Experts of a small language model: width 96.
Below are experts of layer 3 (counted from 0) of a mixture-of-experts language model. Rows are named router (the router's row for the expert), gate (a neuron's input weights, with its number), up (a neuron's input weights, with its number), down (a neuron's output weights, with its number) and show model dimensions 0-95. Each number is 200 + 30 x the weight over its row's rms, rounded and kept within 0 to 999.
Before each expert's rows: a language model's description of what the expert responds to; "comes after" lists some tokens at least twice as common just before its tokens as in all text. This comes from a sample of Wikipedia text that the model never trained on. Tokens count by the router's weight.

# expert 62
Newlines ending paragraphs or headings, common prepositions such as of, for, over, about, and bullets before Total: population entries.
comes after: ".", "===", "s.", " ===", " ==", "=="
router,209,221,173,190,162,177,197,186,190,162,198,196,154,160,178,223,181,119,216,135,181,195,210,205,229,190,245,199,238,201,172,162,159,186,192,188,228,209,207,158,243,164,195,207,191,208,242,190,230,155,234,212,243,182,232,225,184,176,264,241,224,190,212,231,143,232,197,201,230,211,174,159,173,132,189,197,153,189,196,207,146,172,219,222,258,249,179,162,202,199,201,205,194,245,203,157
gate0,194,168,208,268,217,208,278,231,175,244,191,226,204,215,157,193,224,182,220,210,236,210,187,178,204,200,218,223,239,178,219,242,196,247,226,171,229,217,280,182,192,193,256,178,188,199,212,210,190,244,163,210,197,118,213,213,186,228,195,205,216,238,190,152,290,200,189,210,155,187,193,208,222,198,135,188,207,214,226,230,200,210,157,174,186,207,202,142,195,185,245,181,189,219,164,208
up0,202,205,189,142,185,209,245,193,203,186,219,183,204,197,201,219,193,184,186,183,245,132,185,214,253,187,181,234,170,231,161,176,213,190,183,270,134,197,197,225,184,217,180,243,212,218,175,228,214,168,161,215,198,243,214,213,230,214,191,157,246,139,147,258,122,206,239,206,199,223,173,202,193,199,216,149,167,184,178,187,195,182,201,276,228,202,211,215,192,160,159,227,174,221,167,211
down0,205,184,251,182,175,222,189,192,179,162,216,243,208,215,183,246,167,248,228,211,175,229,192,198,276,221,175,164,215,220,166,143,187,154,238,234,188,151,247,194,204,194,232,246,207,208,173,167,188,200,191,234,219,220,233,196,178,210,154,147,157,167,210,191,224,241,193,217,223,263,224,215,189,210,198,235,223,208,215,170,223,174,200,200,155,203,251,242,123,215,217,199,177,151,169,223
gate1,184,212,234,143,207,191,238,168,210,239,195,256,200,246,224,230,199,257,198,187,172,243,163,167,176,180,166,173,142,195,195,218,213,250,236,202,201,192,165,176,202,190,219,217,206,211,219,171,205,203,232,240,167,266,130,230,180,218,147,162,112,170,183,165,168,174,220,200,184,216,249,160,200,208,225,223,232,184,196,183,179,169,161,207,219,197,213,168,211,237,198,163,188,203,199,158
up1,232,216,185,141,173,209,237,222,223,230,227,160,183,214,214,214,226,199,253,185,221,209,170,181,204,202,194,191,140,240,186,198,165,251,191,239,172,244,218,213,241,182,229,239,199,191,246,129,154,190,246,184,168,228,145,218,199,232,171,180,206,162,192,204,129,198,206,213,211,231,214,157,195,234,186,150,183,181,173,147,132,232,214,187,212,206,170,176,161,232,214,175,172,214,175,195
down1,209,196,183,226,233,195,250,218,234,181,172,241,214,211,219,178,234,229,243,176,175,185,204,144,261,183,179,207,197,205,168,207,176,208,200,264,250,224,200,225,200,189,248,179,171,211,157,143,183,143,208,210,194,249,188,205,240,250,231,218,240,182,168,195,195,235,217,159,208,192,207,167,173,190,204,236,203,185,184,210,203,156,219,230,189,234,179,214,175,240,203,179,85,200,201,157
gate2,160,147,232,254,193,223,202,198,186,233,202,234,205,203,212,175,117,273,186,206,158,197,169,224,189,161,179,150,179,228,204,234,272,202,233,157,176,172,186,160,216,223,209,178,214,196,191,218,191,196,172,206,165,194,158,226,198,212,191,196,128,220,158,157,173,176,213,220,218,238,234,244,192,163,218,193,197,162,205,185,179,177,225,204,214,206,184,245,202,257,204,186,198,135,241,176
up2,220,138,231,173,157,213,199,204,178,225,208,212,229,217,210,185,164,222,206,157,131,236,177,211,266,195,188,151,178,203,185,202,258,205,253,193,224,184,168,168,239,197,178,189,245,181,200,250,168,166,177,179,210,209,191,210,200,234,209,203,171,249,184,191,180,185,177,225,229,217,231,258,156,173,208,179,163,220,168,180,163,162,246,162,243,219,147,214,177,234,163,187,179,140,221,187
down2,253,197,200,249,161,193,193,190,252,201,199,221,217,169,225,142,169,210,203,257,224,193,217,180,179,184,190,248,188,212,210,197,150,195,217,225,245,218,199,244,210,258,248,186,171,179,178,220,193,148,175,256,198,203,241,225,164,257,186,218,231,176,172,159,186,207,202,218,238,232,252,203,214,164,212,203,180,273,223,202,167,175,178,158,240,151,159,223,171,177,203,194,212,165,237,213
gate3,185,214,210,226,191,219,190,220,239,196,201,227,213,252,196,208,229,198,223,190,190,206,171,198,195,174,166,198,171,175,177,201,228,203,185,198,220,220,147,178,232,210,190,243,167,149,206,215,174,295,243,227,180,136,203,196,152,155,190,189,172,248,205,137,173,175,221,207,174,178,203,216,207,204,145,225,174,208,173,198,158,238,232,233,147,208,210,163,272,244,159,268,214,192,199,188
up3,240,231,254,214,171,174,181,279,195,184,228,215,222,219,195,173,239,180,218,172,160,201,157,199,182,177,169,179,155,195,183,170,200,189,167,154,238,257,179,257,211,239,169,239,200,186,190,215,212,268,208,250,215,151,221,185,157,188,214,228,218,228,204,173,149,200,233,239,193,187,180,207,211,184,145,236,218,209,227,197,151,204,204,218,154,201,191,207,278,208,181,239,193,200,179,174
down3,188,207,200,177,222,184,172,181,188,218,178,174,203,267,200,193,208,141,203,267,222,186,181,209,172,196,192,139,170,185,209,197,167,194,194,205,219,205,195,218,158,184,163,170,220,176,209,194,127,180,149,207,228,156,220,201,209,169,232,238,194,164,172,205,165,193,141,213,146,255,160,157,154,154,205,251,204,246,178,224,155,184,236,230,265,239,169,205,213,180,185,224,219,223,188,179
gate4,163,155,213,216,232,198,165,156,196,235,180,201,240,190,224,148,166,172,160,219,171,124,182,281,169,180,169,212,169,206,176,219,207,186,170,178,220,207,218,211,184,170,211,118,192,200,213,222,229,237,189,215,199,204,212,200,208,188,196,235,208,184,161,164,205,211,209,162,200,221,204,180,260,212,187,126,169,137,205,183,235,199,145,184,220,212,201,183,233,189,218,165,184,168,166,137
up4,218,244,238,221,233,198,263,209,228,184,196,219,200,230,184,232,245,218,269,237,247,239,215,137,212,236,224,196,164,209,240,208,202,197,252,203,164,197,186,235,198,238,171,240,178,224,177,139,167,220,192,178,174,219,182,219,206,181,203,157,196,190,239,218,173,142,166,246,211,194,218,219,180,230,226,234,258,190,211,195,170,200,267,219,202,186,248,149,209,224,214,201,214,234,172,222
down4,207,208,212,200,177,233,232,185,182,253,204,225,181,240,212,232,218,252,163,176,236,182,143,206,220,170,141,203,206,236,212,192,199,217,211,226,176,163,157,142,153,190,193,232,152,189,207,140,204,177,227,168,142,232,224,185,217,182,211,183,208,136,208,200,203,179,211,213,171,196,173,237,207,228,171,272,202,201,238,210,190,252,262,275,183,194,228,229,185,249,212,179,201,209,191,195
gate5,214,215,162,213,228,206,216,142,222,215,194,257,196,231,209,134,211,173,168,182,191,182,219,229,185,169,202,246,156,190,196,207,180,228,228,210,200,229,190,134,235,184,194,233,206,138,192,223,188,183,205,194,185,228,223,265,228,227,215,198,147,272,262,253,185,231,186,145,175,186,213,201,201,214,178,160,165,217,223,206,252,219,215,250,166,190,220,125,213,220,200,197,205,188,200,222
up5,176,190,276,190,186,170,224,169,149,177,205,195,225,232,204,235,149,211,222,216,154,226,192,215,208,203,192,171,206,203,232,236,231,206,243,192,162,197,194,200,197,213,134,215,260,234,199,201,180,216,205,217,210,225,198,204,150,155,209,127,217,202,193,237,158,189,165,280,149,185,158,235,155,249,235,194,197,188,195,198,155,158,170,152,183,181,180,244,213,190,179,213,194,224,212,164
down5,214,233,210,236,230,210,292,182,219,197,201,190,274,237,155,214,236,172,192,218,181,189,234,258,203,218,212,234,252,183,226,203,229,183,243,224,204,229,178,202,187,217,234,215,213,238,225,175,231,201,178,186,258,227,232,218,199,169,177,272,224,217,248,167,269,204,212,178,207,196,136,209,252,214,200,158,236,212,183,203,186,195,227,223,207,198,198,207,255,212,186,178,233,165,198,186
gate6,203,151,223,236,234,204,207,173,228,195,182,214,252,205,192,229,226,182,214,193,199,168,195,173,219,271,186,208,128,240,157,257,189,206,212,222,186,158,186,190,190,196,152,190,155,187,218,195,218,191,168,232,189,191,198,213,215,129,212,198,208,258,205,196,143,184,196,209,207,205,200,235,178,235,230,152,168,165,213,97,191,166,216,188,227,202,146,199,234,222,191,205,240,151,228,203
up6,209,167,248,264,221,194,224,151,244,165,185,214,260,179,202,224,181,158,181,198,202,171,193,162,218,196,191,202,170,165,150,253,173,203,185,195,231,177,196,214,193,203,160,201,156,201,177,232,219,144,158,207,220,178,199,192,196,157,212,233,224,251,166,164,159,194,207,197,186,195,134,203,169,251,244,134,162,143,227,135,186,170,187,195,222,201,170,210,216,226,177,221,217,195,201,228
down6,177,201,176,177,217,192,181,170,208,247,196,167,233,188,142,192,207,152,183,167,251,167,227,219,206,256,166,185,201,241,218,213,145,200,157,186,225,190,227,183,270,223,210,193,165,209,201,192,272,161,147,158,228,184,249,238,200,222,269,210,229,185,214,212,146,193,163,245,212,193,173,176,166,184,196,250,206,151,211,194,171,193,235,192,180,239,213,214,235,218,212,200,215,185,240,171

# expert 47
Blank-line newlines before a new paragraph, table or section, and the opening == of section headings such as ==Career.
comes after: "\n", " ==", " career==", " =", " life==", "==C"
router,191,213,183,206,173,212,242,212,234,228,156,126,192,223,194,193,203,234,216,169,209,268,205,214,204,178,186,191,227,187,167,186,258,195,186,176,124,199,148,226,165,172,252,163,177,247,243,210,156,201,161,230,200,167,216,232,158,201,197,175,205,252,162,224,188,216,204,191,227,228,141,173,190,237,207,201,176,226,197,172,215,168,211,200,207,247,140,259,214,195,155,210,165,219,184,190
gate0,242,166,200,182,234,196,210,182,193,151,267,196,160,196,214,217,212,155,194,196,210,191,177,199,205,174,204,191,154,171,175,196,170,189,170,275,220,231,205,197,265,197,211,203,273,189,256,189,195,165,204,208,192,240,165,204,242,186,210,217,247,196,237,152,219,186,197,219,228,212,237,214,105,145,180,215,201,209,141,239,229,207,225,225,203,190,216,162,163,174,225,183,187,166,230,176
up0,208,202,210,139,207,190,192,194,237,177,215,275,191,183,219,252,205,171,176,201,206,196,221,184,218,165,232,190,159,226,227,196,179,183,188,207,191,176,228,203,163,231,203,248,195,142,165,206,223,175,207,157,209,207,222,138,254,184,208,248,169,240,245,175,209,187,178,219,160,188,221,190,198,206,212,217,252,140,175,207,205,220,164,119,213,152,238,165,174,158,220,160,234,168,197,246
down0,160,230,197,232,203,187,206,186,183,227,181,216,221,204,186,172,192,168,228,175,181,227,236,209,229,167,198,210,217,218,154,161,190,196,206,137,178,202,156,242,190,234,191,167,140,200,190,196,185,215,214,230,181,168,217,216,163,195,206,232,189,206,140,166,197,206,212,200,151,172,148,189,177,226,171,167,172,220,276,180,171,199,235,255,192,209,110,252,254,201,188,226,184,253,162,241
gate1,151,205,198,176,183,172,202,186,209,138,172,223,182,179,196,215,195,199,175,173,191,242,176,209,189,216,207,253,207,204,212,268,195,222,210,157,236,159,172,211,269,203,238,224,231,207,195,216,186,147,191,210,212,192,213,127,213,234,206,169,214,268,252,200,189,192,187,264,207,206,189,222,183,201,161,263,178,165,206,148,204,221,204,233,135,209,200,191,229,227,264,236,199,169,240,204
up1,232,222,264,181,247,177,164,166,181,254,229,214,258,251,234,193,215,203,241,210,206,138,233,206,240,195,184,198,212,190,181,174,230,191,207,231,200,233,218,174,195,145,167,197,275,184,184,216,221,212,224,195,196,205,223,248,178,224,208,204,202,178,174,205,165,222,211,186,159,221,182,237,158,266,224,185,220,201,207,240,168,193,196,191,242,199,225,196,205,161,140,152,173,236,267,205
down1,236,190,191,180,233,217,148,161,260,188,219,227,208,185,239,181,186,187,211,233,245,206,187,193,213,161,191,156,263,168,271,184,172,222,249,245,192,200,247,134,140,226,162,204,206,172,185,240,221,175,190,186,200,209,160,184,215,278,205,222,220,185,194,245,215,267,208,211,193,255,231,210,221,201,207,207,183,161,208,226,176,223,203,202,214,212,232,181,193,183,202,146,230,173,216,174
gate2,251,198,214,169,229,198,170,184,216,194,228,173,184,229,253,215,225,172,228,218,213,189,202,200,208,156,237,192,190,215,162,190,146,180,168,244,193,188,200,222,185,220,229,191,167,159,172,209,269,211,286,153,214,211,246,141,214,164,188,235,176,214,219,157,210,175,213,203,183,210,230,202,175,220,244,234,213,189,185,238,257,133,198,287,219,191,193,195,192,197,185,181,185,156,176,220
up2,195,222,205,205,211,176,162,167,194,185,198,242,215,171,204,223,173,262,166,213,188,178,189,200,167,215,201,172,170,223,235,262,207,233,181,183,226,184,224,156,273,218,202,272,222,187,189,224,198,190,202,224,192,199,170,186,219,201,208,200,206,201,225,188,181,169,207,210,204,186,203,249,248,186,121,150,212,111,176,180,170,252,186,161,171,170,230,183,236,191,231,174,243,203,245,137
down2,174,207,191,207,223,217,216,233,160,181,184,211,222,216,190,132,183,188,203,182,170,205,161,175,207,202,205,248,206,165,185,164,160,247,254,179,212,191,176,215,222,219,165,197,190,217,219,248,186,237,200,250,260,183,198,219,209,214,194,197,207,192,115,215,229,252,223,192,181,96,186,160,188,196,186,267,184,280,224,210,215,173,204,203,152,225,241,212,195,209,219,210,202,233,189,214
gate3,149,224,165,198,219,200,205,207,243,151,167,252,232,215,235,200,203,192,196,232,247,211,168,206,144,239,178,181,210,246,217,198,192,199,196,214,149,166,229,179,217,182,226,205,197,223,202,219,195,266,188,149,221,222,195,187,184,184,101,173,200,217,180,235,216,204,210,197,226,180,204,249,214,201,218,223,227,171,202,166,238,213,183,195,180,185,136,230,212,233,250,134,218,180,190,276
up3,220,228,245,223,192,216,176,222,210,230,167,243,203,207,199,181,232,223,236,213,237,197,147,261,176,258,182,173,218,267,191,256,133,227,217,216,218,210,163,219,216,215,162,223,193,194,217,195,153,241,175,213,168,170,184,203,159,163,238,185,239,221,170,208,172,215,154,253,218,213,152,182,210,249,235,186,202,189,191,226,199,215,158,210,184,239,199,232,191,257,190,166,186,240,160,229
down3,254,242,220,175,194,225,165,229,263,180,184,206,197,217,246,174,231,190,211,216,243,211,139,225,175,238,210,214,224,198,214,221,184,243,192,207,220,218,251,238,229,145,141,149,212,194,203,201,173,236,260,209,190,229,216,247,208,213,180,241,194,259,174,150,196,160,151,231,178,209,216,251,209,211,254,174,247,215,212,185,182,191,192,209,243,227,174,204,197,226,222,152,201,235,184,210
gate4,229,178,203,227,263,198,165,177,192,224,221,183,221,231,206,169,213,252,243,220,190,188,168,198,200,166,222,190,141,183,210,182,173,169,212,132,210,208,162,146,148,241,184,187,179,176,208,255,184,163,180,205,174,194,195,232,200,173,134,153,213,204,172,150,189,214,221,212,195,225,153,198,112,213,202,232,192,195,233,191,136,200,227,179,161,196,190,222,223,191,199,159,240,186,204,149
up4,233,236,161,154,174,232,224,228,231,178,196,209,204,196,216,207,157,178,166,175,195,207,212,206,222,176,202,217,238,292,200,209,238,283,173,256,177,231,233,252,228,209,224,195,226,184,197,162,185,225,225,178,171,187,214,176,222,169,232,214,218,216,162,198,221,209,181,259,172,191,207,215,242,141,189,180,221,208,138,229,250,146,162,223,194,188,196,192,199,189,160,250,182,221,175,207
down4,245,206,191,212,238,227,150,229,226,147,282,204,196,214,194,224,173,182,212,246,200,211,163,250,198,177,215,191,220,160,278,244,217,227,198,259,221,183,244,190,182,162,180,161,272,161,206,210,222,167,200,211,171,200,237,141,204,198,203,180,220,213,225,182,213,196,226,212,203,178,201,239,197,171,226,192,148,192,226,142,221,194,191,182,194,233,260,221,180,188,243,197,222,201,161,225
gate5,215,207,216,224,198,227,233,220,222,229,236,220,182,204,242,149,191,229,219,208,190,212,199,158,154,203,142,205,208,265,233,152,204,170,256,173,202,229,220,215,204,230,211,190,171,203,240,211,189,219,218,213,109,197,200,189,187,228,191,176,238,168,194,134,184,259,163,207,151,195,179,219,219,195,150,202,223,225,180,185,199,143,206,167,156,190,226,163,211,159,222,260,181,194,150,183
up5,248,210,228,214,219,218,154,212,224,255,238,216,160,230,246,172,203,201,189,215,221,227,167,144,189,201,172,177,266,231,232,197,212,170,208,186,206,227,239,220,167,223,216,224,229,172,219,237,196,226,192,209,142,174,179,194,206,230,222,195,223,207,176,130,185,216,147,218,199,201,184,238,195,210,142,210,250,213,152,226,198,143,175,182,166,171,227,177,184,159,205,255,166,162,148,175
down5,144,163,190,189,162,222,180,239,223,206,164,148,173,148,178,189,190,197,214,223,184,216,257,159,196,218,207,213,172,213,158,228,235,192,200,190,172,223,164,196,168,179,230,265,226,220,243,206,176,201,217,246,192,171,219,227,174,169,175,177,248,198,184,170,192,209,193,241,221,182,234,258,205,198,129,217,178,207,181,239,180,152,207,192,156,234,182,273,182,172,172,231,237,221,146,185
gate6,187,267,158,162,194,182,177,157,197,179,179,189,187,190,266,229,207,180,128,174,244,208,248,172,170,158,259,184,181,165,181,198,215,174,177,228,214,191,250,179,210,241,207,171,167,213,177,193,174,243,231,201,203,187,231,226,194,160,154,238,257,210,165,184,221,161,202,175,192,177,204,181,259,247,164,220,164,201,156,157,169,232,196,222,221,165,176,215,232,198,200,220,196,165,204,228
up6,183,224,230,180,213,206,228,168,226,190,241,212,237,239,185,178,136,207,271,203,188,174,236,227,191,168,180,194,222,244,220,161,236,226,241,241,227,214,186,223,202,205,202,202,198,186,229,179,199,149,201,154,145,207,177,230,205,222,253,162,171,190,268,277,260,193,143,186,182,222,199,257,180,195,219,187,244,206,212,206,207,192,229,176,182,218,212,191,183,201,183,173,243,245,239,226
down6,192,183,227,210,224,185,198,201,183,211,239,243,174,220,210,181,186,186,279,204,200,181,164,243,224,200,201,189,193,242,197,219,228,171,266,222,245,228,209,203,181,232,188,176,228,223,157,220,184,145,208,130,176,208,232,186,226,267,203,164,191,185,265,245,250,234,156,209,229,220,231,176,171,222,185,241,230,210,192,179,211,188,201,175,194,229,193,130,246,245,198,198,205,227,252,185

# expert 22
Lowercase or capitalized first pieces of longer words after the or a, such as sc, res, phys, Techn, altern, Charg.
comes after: " the", " and", " a", " of", " an", " The"
router,182,245,239,233,203,241,218,234,201,204,243,175,203,223,247,194,130,193,189,267,191,235,214,243,249,218,210,205,188,206,172,203,257,255,213,176,210,229,166,145,224,163,241,193,200,196,192,216,225,218,186,188,213,195,179,166,266,176,157,183,137,170,167,198,225,205,175,196,205,211,219,220,205,191,267,202,211,208,243,183,247,251,174,156,225,233,208,185,185,148,221,166,212,234,201,202
gate0,238,176,190,252,159,151,175,203,203,229,203,167,187,212,209,206,175,182,201,179,165,128,184,182,246,179,193,209,180,138,180,170,181,147,206,230,182,184,185,224,152,197,185,160,126,220,208,241,215,110,197,169,219,195,156,197,204,179,182,157,208,212,146,195,216,186,210,188,200,175,237,214,186,192,188,181,206,176,199,245,239,240,219,210,211,169,217,180,185,234,208,206,210,151,131,254
up0,179,247,216,159,253,244,218,203,219,162,213,247,200,203,136,176,214,233,204,189,207,217,206,251,188,222,182,203,208,282,243,261,225,223,207,198,243,229,213,189,179,244,174,264,219,185,234,188,184,240,209,234,146,227,191,237,188,168,221,232,151,217,246,183,162,199,168,200,227,201,164,208,196,192,190,233,186,233,195,176,169,226,178,178,171,196,209,215,228,193,179,186,183,179,255,133
down0,145,233,218,145,263,204,235,179,212,113,207,211,245,185,158,219,241,237,214,168,190,207,253,229,195,200,191,189,221,234,242,196,186,202,237,214,162,195,198,219,235,223,165,192,200,220,208,155,216,208,196,176,170,210,217,186,214,174,169,232,216,211,170,216,170,208,255,264,205,153,195,160,168,204,165,177,173,228,156,219,174,216,199,244,162,219,228,161,178,188,162,235,134,214,193,196
gate1,195,213,221,175,225,183,230,131,169,198,237,193,196,168,169,190,197,205,183,161,193,169,226,203,206,225,146,219,157,212,205,210,185,165,177,229,226,225,192,235,161,286,139,230,174,174,198,184,179,181,191,204,159,173,161,185,193,246,163,205,244,194,257,148,160,234,183,201,204,170,213,225,215,167,183,163,245,154,202,197,163,147,246,196,151,210,219,178,174,224,213,212,219,138,208,199
up1,221,224,223,220,183,191,221,153,197,192,223,207,159,208,183,207,143,210,236,218,212,196,209,163,212,198,172,216,156,174,183,269,233,201,246,245,226,255,134,187,182,214,187,169,190,171,227,235,208,173,221,166,206,205,203,201,239,231,165,258,216,194,187,177,195,161,198,176,168,187,177,241,182,227,218,150,278,183,219,198,174,249,165,192,199,247,142,233,133,195,213,232,225,174,222,211
down1,206,218,212,235,272,158,218,154,186,219,174,199,180,240,148,176,204,186,187,188,224,213,241,182,230,236,198,202,166,151,212,149,229,213,169,216,291,219,234,187,196,247,172,214,166,206,196,195,194,251,202,228,117,205,187,228,194,221,187,210,184,206,225,237,125,216,219,214,231,167,203,203,223,147,155,166,218,179,231,208,210,199,206,252,191,208,187,222,198,180,248,201,158,185,201,173
gate2,140,187,214,221,207,189,213,211,246,228,227,209,262,191,164,132,174,156,173,242,230,177,193,214,197,214,141,173,163,170,216,227,171,224,222,203,213,149,196,199,154,205,191,140,169,214,191,231,162,175,222,220,188,167,142,249,185,194,184,187,166,173,258,190,217,198,211,153,236,204,216,232,187,254,194,178,195,201,163,218,204,227,219,187,184,224,203,167,214,207,283,169,179,193,150,190
up2,154,224,204,215,241,246,187,239,242,202,234,211,223,216,162,166,155,140,215,246,256,178,215,194,197,192,163,146,212,194,213,231,167,169,190,232,201,184,215,178,153,186,218,161,186,246,222,181,183,169,212,221,186,180,168,211,169,213,235,225,163,186,227,199,220,188,177,142,183,216,222,221,236,254,201,168,220,193,204,244,268,159,202,178,201,225,177,183,258,207,270,183,154,182,181,222
down2,146,193,252,210,200,265,173,190,202,214,197,213,256,229,147,188,184,175,135,214,243,160,216,143,191,215,162,215,209,143,145,228,200,238,165,209,192,245,240,213,177,221,211,191,200,207,231,187,185,216,187,179,197,246,154,213,213,255,207,212,179,164,199,204,216,199,187,233,178,198,192,211,189,204,209,199,194,225,153,244,165,174,186,166,218,207,210,228,164,164,178,287,228,152,178,166
gate3,244,142,163,237,263,187,176,176,229,144,235,231,260,184,235,133,166,203,246,199,185,157,227,184,174,194,145,232,148,211,271,240,199,164,164,179,157,171,218,182,193,205,173,175,195,232,218,198,200,217,163,173,168,176,183,195,186,172,190,218,206,209,199,193,185,184,176,173,187,216,182,209,258,133,192,214,206,176,186,205,190,176,196,213,195,157,192,233,241,211,257,205,224,191,224,195
up3,210,217,192,243,225,205,217,212,166,194,198,223,220,207,215,204,176,198,203,220,216,168,263,180,160,235,179,160,200,168,179,260,270,158,195,201,188,237,189,189,251,198,205,172,204,225,171,161,251,232,156,194,242,209,185,189,147,206,198,242,258,220,163,225,246,182,144,206,160,214,184,129,218,177,209,177,186,241,229,195,177,223,191,212,225,213,117,216,212,184,194,206,247,200,244,195
down3,228,195,181,212,190,138,172,196,204,218,203,215,275,171,169,171,136,236,160,164,232,192,258,215,229,237,165,234,184,205,175,232,192,185,134,147,262,181,171,177,198,213,236,201,194,189,196,150,203,207,167,141,219,211,130,229,208,247,190,240,205,199,153,211,216,192,168,236,225,199,183,242,176,192,198,209,222,204,220,206,167,213,219,247,224,187,158,158,203,184,240,209,210,220,218,203
gate4,231,186,173,250,207,177,225,156,248,174,200,200,228,184,156,226,178,217,222,163,179,169,168,233,131,209,206,199,175,230,200,216,197,227,222,206,162,139,146,187,214,222,184,194,220,192,245,211,151,211,205,243,219,175,145,189,202,170,203,157,208,134,202,202,168,216,252,206,269,212,188,190,196,182,191,165,184,222,180,236,167,205,206,265,155,134,186,170,187,246,191,175,191,163,213,195
up4,141,201,134,181,179,198,149,207,150,242,148,212,218,212,214,157,234,208,211,205,223,202,201,171,178,195,203,260,256,160,214,130,197,182,188,144,250,237,197,204,211,223,193,240,219,171,197,203,201,193,174,203,204,184,197,189,198,216,177,240,233,242,157,185,202,206,232,139,198,205,186,199,179,208,141,254,233,156,197,223,210,214,218,170,167,224,274,222,202,228,246,216,189,193,160,199
down4,210,179,191,192,183,210,172,209,191,195,267,178,183,161,238,177,206,208,203,220,228,227,201,242,169,167,241,187,199,209,211,233,223,215,145,176,257,201,161,170,206,186,207,188,215,222,172,258,209,232,182,220,198,151,220,152,256,190,146,211,195,184,239,190,202,226,258,219,216,196,180,225,224,235,160,175,176,176,148,109,183,246,229,152,217,167,196,192,179,206,176,144,169,164,230,203
gate5,205,211,232,213,181,186,190,196,209,210,181,190,196,241,200,230,198,229,316,232,180,243,201,205,199,190,242,181,189,197,187,219,206,222,201,177,213,175,232,212,210,281,203,195,182,171,232,235,136,165,268,211,202,209,206,214,206,210,183,218,145,135,234,188,186,207,207,201,226,197,223,215,229,199,122,209,203,157,152,204,179,177,230,213,165,189,231,211,194,157,244,183,237,247,251,178
up5,229,185,223,196,180,202,245,218,191,188,140,213,172,252,146,213,223,248,239,202,193,257,210,164,249,193,193,157,163,193,198,209,200,178,207,170,211,198,240,193,214,260,196,263,191,193,189,159,199,200,217,238,187,215,147,230,221,187,183,233,206,168,152,282,228,227,178,202,198,184,201,208,262,204,176,150,214,167,151,199,211,217,182,229,166,182,215,191,153,165,187,203,208,265,177,232
down5,154,135,205,181,183,208,182,166,184,115,161,159,214,229,127,244,144,209,229,180,216,196,229,225,237,205,195,145,161,205,180,217,213,199,216,215,220,207,212,197,192,163,199,219,214,209,168,233,172,192,237,187,190,213,241,248,220,223,190,225,171,181,195,186,214,160,190,156,242,155,250,187,223,256,232,226,212,203,216,172,190,196,182,186,251,218,157,230,184,145,162,154,211,213,182,212
gate6,198,181,194,249,235,199,179,211,224,163,197,257,234,176,162,119,191,203,237,187,179,169,182,204,214,164,222,247,219,247,208,220,186,235,203,190,199,177,208,168,239,232,144,139,247,222,193,247,202,232,272,212,190,199,163,205,260,158,199,188,193,173,189,198,208,217,201,207,253,223,217,192,202,221,176,205,195,153,253,226,178,170,243,225,163,239,197,203,232,252,213,167,226,228,179,196
up6,189,149,174,189,155,203,235,190,271,221,185,145,211,159,175,224,202,198,188,220,166,252,148,200,183,165,181,182,256,162,215,183,196,174,170,190,227,191,215,180,153,200,199,253,214,174,225,198,233,224,162,218,158,220,209,213,197,199,142,212,213,201,248,253,198,225,232,178,150,165,225,213,172,228,205,242,236,184,188,195,177,252,200,180,220,218,133,176,157,149,204,237,181,169,174,218
down6,171,242,181,213,236,228,280,183,195,188,257,205,216,184,228,226,182,196,222,179,182,180,205,201,185,237,200,205,164,236,237,155,172,165,272,248,223,224,200,261,218,239,187,230,167,170,210,212,196,205,173,231,242,197,171,199,137,204,168,177,228,214,223,218,175,159,209,197,142,174,118,202,220,222,162,173,153,196,147,173,175,210,230,199,191,236,183,210,198,167,178,191,229,192,214,184